config.yaml
num_hidden_layers: 8
hidden_size: 256
n_experts: 64
experts_per_token: 4
d_expert: 48
d_shared_expert: 128
hidden_act: "swiglu"
moe_layers: [0, 1, 2, 3, 4, 5, 6, 7]
n_empty_slots: 8
router_score: "softmax"
normalize_top_k: true
routed_scale: 1.0
balance_loss: 0.00191
balance_bias: true
router_z_loss: 0.001
init_std_router: 0.00634
lr_router: 0.00112
num_attention_heads: 8
num_key_value_heads: 2
head_dim: 32
vocab_size: 32000
norm: "rmsnorm"
norm_place: "pre"
norm_eps: 1e-05
positions: "rope"
rope_theta: 10000.0
rope_fraction: 1.0
qk_norm: true
attn_scale: 0.177
tie_word_embeddings: true
parallel_block: false
init: "normal"
init_std_qkv: 0.0487
init_std_o: 0.0
init_std_up: 0.0487
init_std_down: 0.0
optimizer: "soap_variant"
learning_rate: 0.00329
beta1: 0.95
beta2: 0.98
weight_decay: 0.1
lr_head: 0.0137
warmup_steps: 50
schedule: "wsd"
decay_fraction: 0.78
decay_shape: "linear"
final_lr_fraction: 0.1
batch_tokens: [131072, 262144]
max_seq_len: 512
doc_mask: true
train_tokens: 791400000
max_steps: 4155
dataset: "wikipedia_en"
Below are experts of layer 5 (counted from 0) of a mixture-of-experts language model. Rows are named router (the router's row for the expert), gate (a neuron's input weights, with its number), up (a neuron's input weights, with its number), down (a neuron's output weights, with its number) and show model dimensions 192-255. Each number is 200 + 20 x the weight over its row's rms, rounded and kept within 0 to 999.
Before each expert's rows: a language model's description of what the expert responds to; "raises" lists some tokens whose logits its average output raises strongly, later layers aside. This comes from a sample of Wikipedia text that the model never trained on.

# expert 18
Description: List and table separators
raises: " ", " Mar", "men", "mar", " of"
router,170,184,221,207,210,242,231,192,207,210,202,209,163,210,146,210,192,222,175,193,180,232,231,210,163,217,222,208,203,206,188,183,205,204,226,193,178,196,182,209,206,198,220,187,197,210,232,158,234,205,182,227,203,178,205,204,200,219,220,214,198,220,198,150
gate0,190,225,187,182,181,192,205,195,195,226,201,202,208,185,193,213,200,179,217,186,186,213,216,201,167,176,190,204,212,170,199,195,199,163,171,187,202,215,189,186,175,199,211,192,193,228,210,230,201,198,215,197,169,205,207,183,211,187,264,195,183,199,206,214
up0,178,211,196,208,201,194,201,198,194,245,148,185,172,185,214,170,179,237,175,180,193,200,217,203,190,188,216,197,219,174,199,201,187,155,196,192,218,197,189,214,193,199,195,184,196,220,216,216,212,192,180,207,171,217,231,228,247,190,196,173,207,227,242,196
down0,190,224,210,172,137,208,198,216,233,210,190,211,218,223,170,230,202,197,183,198,172,212,207,199,173,206,201,212,214,156,232,195,233,177,208,179,198,245,210,205,202,185,193,177,186,179,224,162,190,205,175,206,196,224,239,193,183,197,188,174,229,169,197,211

# expert 58
Description: Closing punctuation
raises: " |", " which", "\n", " and", " with", " ==="
router,196,204,194,199,210,212,186,187,192,191,156,184,187,186,181,187,193,216,192,199,183,256,205,193,164,200,196,198,202,210,203,199,198,204,242,174,165,162,184,199,213,205,207,218,205,213,228,170,220,193,200,245,199,200,210,213,200,218,220,227,196,212,203,169
gate0,225,186,214,171,226,233,187,203,211,212,228,213,180,203,181,199,169,233,216,223,200,186,213,180,189,190,188,218,191,198,231,199,230,219,206,208,203,175,208,205,199,201,187,187,235,208,189,219,183,154,217,207,175,195,200,218,218,197,187,209,201,229,185,173
up0,238,215,182,223,188,210,196,192,222,174,182,195,230,176,208,208,188,220,173,192,219,231,138,195,231,210,187,180,197,208,177,193,224,204,220,202,208,203,252,183,226,197,193,198,246,194,266,179,194,225,182,234,192,212,229,229,231,186,210,218,164,207,190,217
down0,217,174,189,168,182,207,172,186,223,191,194,190,200,188,240,183,192,213,226,184,167,210,208,173,167,173,197,194,161,176,214,181,182,212,203,212,209,175,222,206,194,220,183,210,174,217,195,187,174,193,205,202,192,212,204,188,236,229,200,171,184,210,196,211

# expert 43
Description: Spaces and capital initials
raises: "Gl", "raw", "BL", "FF", "ki", "roughly"
router,204,182,195,212,229,209,227,228,209,220,202,187,191,182,171,206,210,221,173,184,185,213,161,188,205,206,200,195,236,196,194,203,184,181,208,183,196,176,195,191,181,155,246,196,201,221,230,191,229,221,201,210,206,193,216,180,195,209,210,226,203,225,194,179
gate0,217,228,162,213,211,202,162,206,204,225,160,224,224,192,171,180,227,229,227,206,213,216,208,197,210,165,207,200,226,190,199,225,192,205,168,240,198,187,215,230,201,215,197,202,238,196,181,221,230,210,190,152,194,171,199,198,180,199,189,171,192,218,222,202
up0,183,230,207,184,216,189,171,194,186,189,217,196,171,221,179,209,203,188,210,227,224,177,178,197,204,183,181,187,200,182,170,180,190,185,194,221,222,170,180,215,220,212,205,185,197,220,186,220,183,184,216,191,201,206,239,218,225,167,224,202,230,222,191,226
down0,222,177,174,216,214,159,185,224,203,179,205,195,225,195,246,189,229,214,213,197,206,188,235,190,190,213,205,197,236,173,221,188,198,171,188,182,183,241,217,191,201,182,202,193,208,183,210,175,196,224,218,196,201,160,219,217,206,229,209,155,223,157,204,200

# expert 52
Description: Arts and topic nouns
raises: " and", ",", "ist"
router,220,215,235,207,194,213,207,245,201,223,151,193,174,180,196,174,250,216,197,150,190,193,181,214,184,208,212,207,190,195,190,186,177,191,198,227,178,167,181,219,183,206,216,196,211,200,240,202,208,196,205,232,182,186,212,196,220,215,203,219,206,233,191,202
gate4,191,215,208,212,232,198,207,185,208,228,200,184,161,224,215,208,210,215,216,148,199,204,185,225,189,204,167,179,178,172,201,209,207,212,196,218,217,189,238,165,192,195,181,220,192,200,213,203,224,164,148,222,214,217,229,210,254,189,175,198,196,187,174,193
up4,160,191,188,189,216,230,213,184,175,203,216,224,217,207,214,170,195,200,216,224,159,182,176,181,197,195,228,184,218,187,226,195,231,170,204,200,230,225,209,192,211,208,205,192,213,198,207,191,211,195,180,200,208,257,160,173,224,229,176,186,227,209,216,211
down4,217,219,189,219,191,230,221,183,203,198,186,193,175,198,236,175,216,197,193,183,212,232,223,194,193,221,211,211,192,202,212,240,190,187,234,221,211,215,187,146,211,206,235,230,183,214,176,206,231,184,167,192,204,236,198,214,159,167,201,154,200,170,214,161

# expert 50
Description: Mid-word consonant pieces
raises: "los", "onic", "low", "lon", "berg", "mas"
router,199,173,186,194,209,237,251,178,198,231,204,172,187,187,214,195,217,209,210,198,203,213,154,187,177,197,209,202,223,198,169,199,193,197,212,204,175,170,188,208,179,185,211,219,213,202,198,182,227,221,169,210,156,215,204,192,222,243,201,212,202,206,181,140
gate0,210,227,195,228,217,176,217,203,231,188,186,208,190,196,213,212,211,194,178,190,199,194,188,176,204,211,197,200,204,234,192,185,203,204,188,185,186,185,208,195,249,201,173,195,235,205,204,205,213,197,173,186,218,189,220,237,227,222,259,208,169,164,200,212
up0,216,224,166,184,230,186,206,188,224,202,234,210,191,217,221,219,192,219,204,209,191,191,211,218,206,178,219,189,234,172,212,202,221,222,199,181,187,191,244,230,183,194,197,179,219,173,154,175,185,161,207,222,178,186,177,176,157,230,172,204,212,221,188,213
down0,219,159,185,210,190,181,193,218,223,196,256,206,187,196,186,200,237,196,175,207,207,214,205,169,194,176,218,211,185,240,205,205,191,176,178,232,196,211,206,189,205,202,216,177,142,190,204,204,170,208,214,236,192,207,176,210,214,193,202,192,227,222,224,185

# expert 27
Description: Section ends, measurement nouns
raises: "===", "Single", "Member", "==", "====", "="
router,219,174,218,196,205,192,225,226,247,234,190,196,188,220,146,200,202,216,187,187,175,199,187,143,179,233,213,229,201,172,213,198,182,223,212,216,142,183,216,187,162,203,213,237,222,185,185,170,197,243,198,212,161,202,222,218,226,207,217,204,195,217,208,180
gate0,184,199,186,216,207,184,193,159,217,179,187,194,196,217,175,187,216,229,202,202,215,202,189,186,177,204,175,197,209,238,191,196,195,189,176,206,201,184,225,196,196,246,175,188,211,206,210,170,207,186,216,194,194,230,212,235,213,175,238,233,201,213,198,161
up0,218,195,229,211,174,183,201,201,197,238,205,174,208,213,198,193,141,169,222,198,181,231,157,224,209,204,186,174,215,202,199,201,197,205,198,227,206,167,214,206,191,220,195,223,198,181,196,170,191,189,211,192,210,237,177,235,207,208,201,219,167,154,197,183
down0,211,213,176,197,195,190,213,209,242,212,202,216,220,207,205,204,169,208,212,171,207,198,223,211,183,196,203,180,194,194,204,186,226,197,212,189,214,222,177,158,214,207,215,188,162,182,184,250,230,194,195,209,204,190,203,234,188,235,183,200,213,199,203,197

# expert 3
Description: Table column headers
raises: "ก", " ​(", " JPL"
router,209,172,226,195,209,174,204,190,197,207,156,214,175,170,181,172,227,212,202,149,169,211,172,200,172,210,213,194,220,209,179,210,199,230,197,178,161,181,207,185,183,203,226,224,200,210,205,170,184,245,211,224,187,201,221,189,178,214,202,207,197,204,178,184
gate0,209,210,222,254,195,204,190,178,208,171,213,163,210,196,182,193,183,187,191,204,183,224,199,173,198,189,184,208,192,176,229,210,215,227,231,214,166,216,185,176,182,237,227,201,223,193,200,163,230,196,185,199,195,208,184,194,195,189,200,190,203,178,207,226
up0,218,161,230,187,228,212,189,221,154,208,227,208,188,188,192,206,209,157,224,238,175,213,200,247,191,186,171,197,217,219,187,189,196,196,191,177,203,207,189,208,240,204,216,180,201,198,232,176,213,157,196,183,207,213,184,225,195,177,210,208,207,241,212,209
down0,188,184,204,207,210,196,228,219,207,200,201,191,179,215,163,192,216,183,196,209,193,245,161,212,232,226,186,197,211,175,214,175,216,192,200,167,185,235,199,196,197,197,183,180,191,172,232,171,195,193,162,194,227,200,177,222,191,194,164,187,212,196,173,209

# expert 1
Description: Quantifiers and ordinals
raises: " of", " ", " years", ",", " the", " such"
router,206,197,204,202,215,228,203,197,224,189,182,188,169,200,188,208,215,218,206,187,206,211,178,178,185,210,236,212,221,204,199,191,216,235,208,201,168,175,184,181,177,193,220,217,194,222,210,192,181,201,189,210,157,170,228,216,198,218,212,234,173,226,175,157
gate0,224,202,223,204,168,198,184,156,209,254,180,235,182,205,205,192,187,226,229,193,195,171,187,199,168,207,175,183,202,213,215,189,192,201,180,220,183,238,169,172,207,213,201,200,206,185,174,214,197,229,207,163,195,211,234,226,208,177,188,206,194,219,198,209
up0,202,204,172,198,205,195,208,186,195,198,215,200,200,213,192,159,257,223,238,203,207,225,201,180,227,228,193,190,167,203,187,175,219,185,215,201,207,214,201,200,232,244,213,218,193,191,213,194,201,224,205,177,155,205,239,213,197,184,173,213,187,195,192,227
down0,233,198,199,182,215,203,190,190,222,175,162,213,190,215,217,190,186,193,240,220,222,184,196,220,181,226,196,177,171,213,173,209,214,237,165,196,239,210,206,199,209,217,266,211,201,213,209,202,188,193,226,180,201,199,207,236,224,210,188,194,231,226,213,198

# expert 10
Description: Institution and place names
raises: ";", ",", "\n", ".", " as", ":"
router,208,214,220,223,212,247,222,210,211,191,170,199,184,213,148,204,200,224,206,192,197,225,219,192,161,217,204,197,227,195,180,163,210,216,208,208,187,179,176,188,197,205,218,219,206,251,193,195,207,214,201,229,190,151,240,211,193,246,198,208,182,236,197,175
gate0,187,202,206,181,193,224,169,208,221,180,188,183,191,197,197,195,198,219,204,186,204,189,190,210,210,217,184,182,215,219,197,200,229,206,236,233,201,216,213,155,229,172,194,181,226,187,210,181,202,195,196,216,185,200,235,213,175,217,184,233,176,222,233,188
up0,251,186,194,203,215,195,167,198,185,190,186,193,218,234,184,184,196,199,230,212,160,244,185,192,195,198,196,197,230,191,199,189,191,231,181,186,192,216,200,232,181,198,170,237,204,212,185,212,199,227,226,180,218,184,199,160,196,208,215,241,206,178,233,223
down0,192,220,198,226,192,181,225,185,193,207,202,200,159,192,172,191,190,217,218,186,184,194,201,184,192,233,214,175,199,175,239,234,179,216,209,201,182,192,218,183,187,223,197,221,204,199,205,209,192,202,220,226,215,189,225,209,200,169,209,199,206,193,189,215

# expert 56
Description: Line breaks
raises: "-", "|", " ", "==", "Source", "—"
router,241,211,202,199,209,201,194,207,202,207,216,223,161,189,208,224,205,198,206,193,162,181,191,221,176,198,203,202,201,215,171,196,223,206,252,183,201,180,160,229,206,188,215,213,208,198,207,189,227,245,209,199,176,204,192,211,216,235,229,229,193,212,202,161
gate4,192,196,186,217,201,193,195,211,182,206,171,186,185,190,205,183,177,186,217,188,223,185,176,199,208,223,170,193,214,191,198,189,205,222,206,180,204,186,162,227,238,205,204,207,210,188,177,218,204,219,188,190,203,237,206,184,164,199,205,198,169,209,194,212
up4,233,191,180,192,214,178,171,230,213,215,197,225,223,188,203,222,188,213,196,192,198,202,197,216,217,210,169,218,219,203,197,224,226,205,222,213,200,172,203,186,186,221,213,209,238,233,205,197,186,192,213,184,201,223,166,198,160,194,207,232,184,169,201,211
down4,167,160,176,242,201,208,178,227,217,205,215,221,203,182,200,209,183,188,218,207,189,223,178,201,182,178,185,211,169,191,212,211,234,179,163,200,166,184,194,219,215,229,171,197,186,223,202,221,193,164,194,176,199,189,182,214,221,193,169,221,222,197,214,183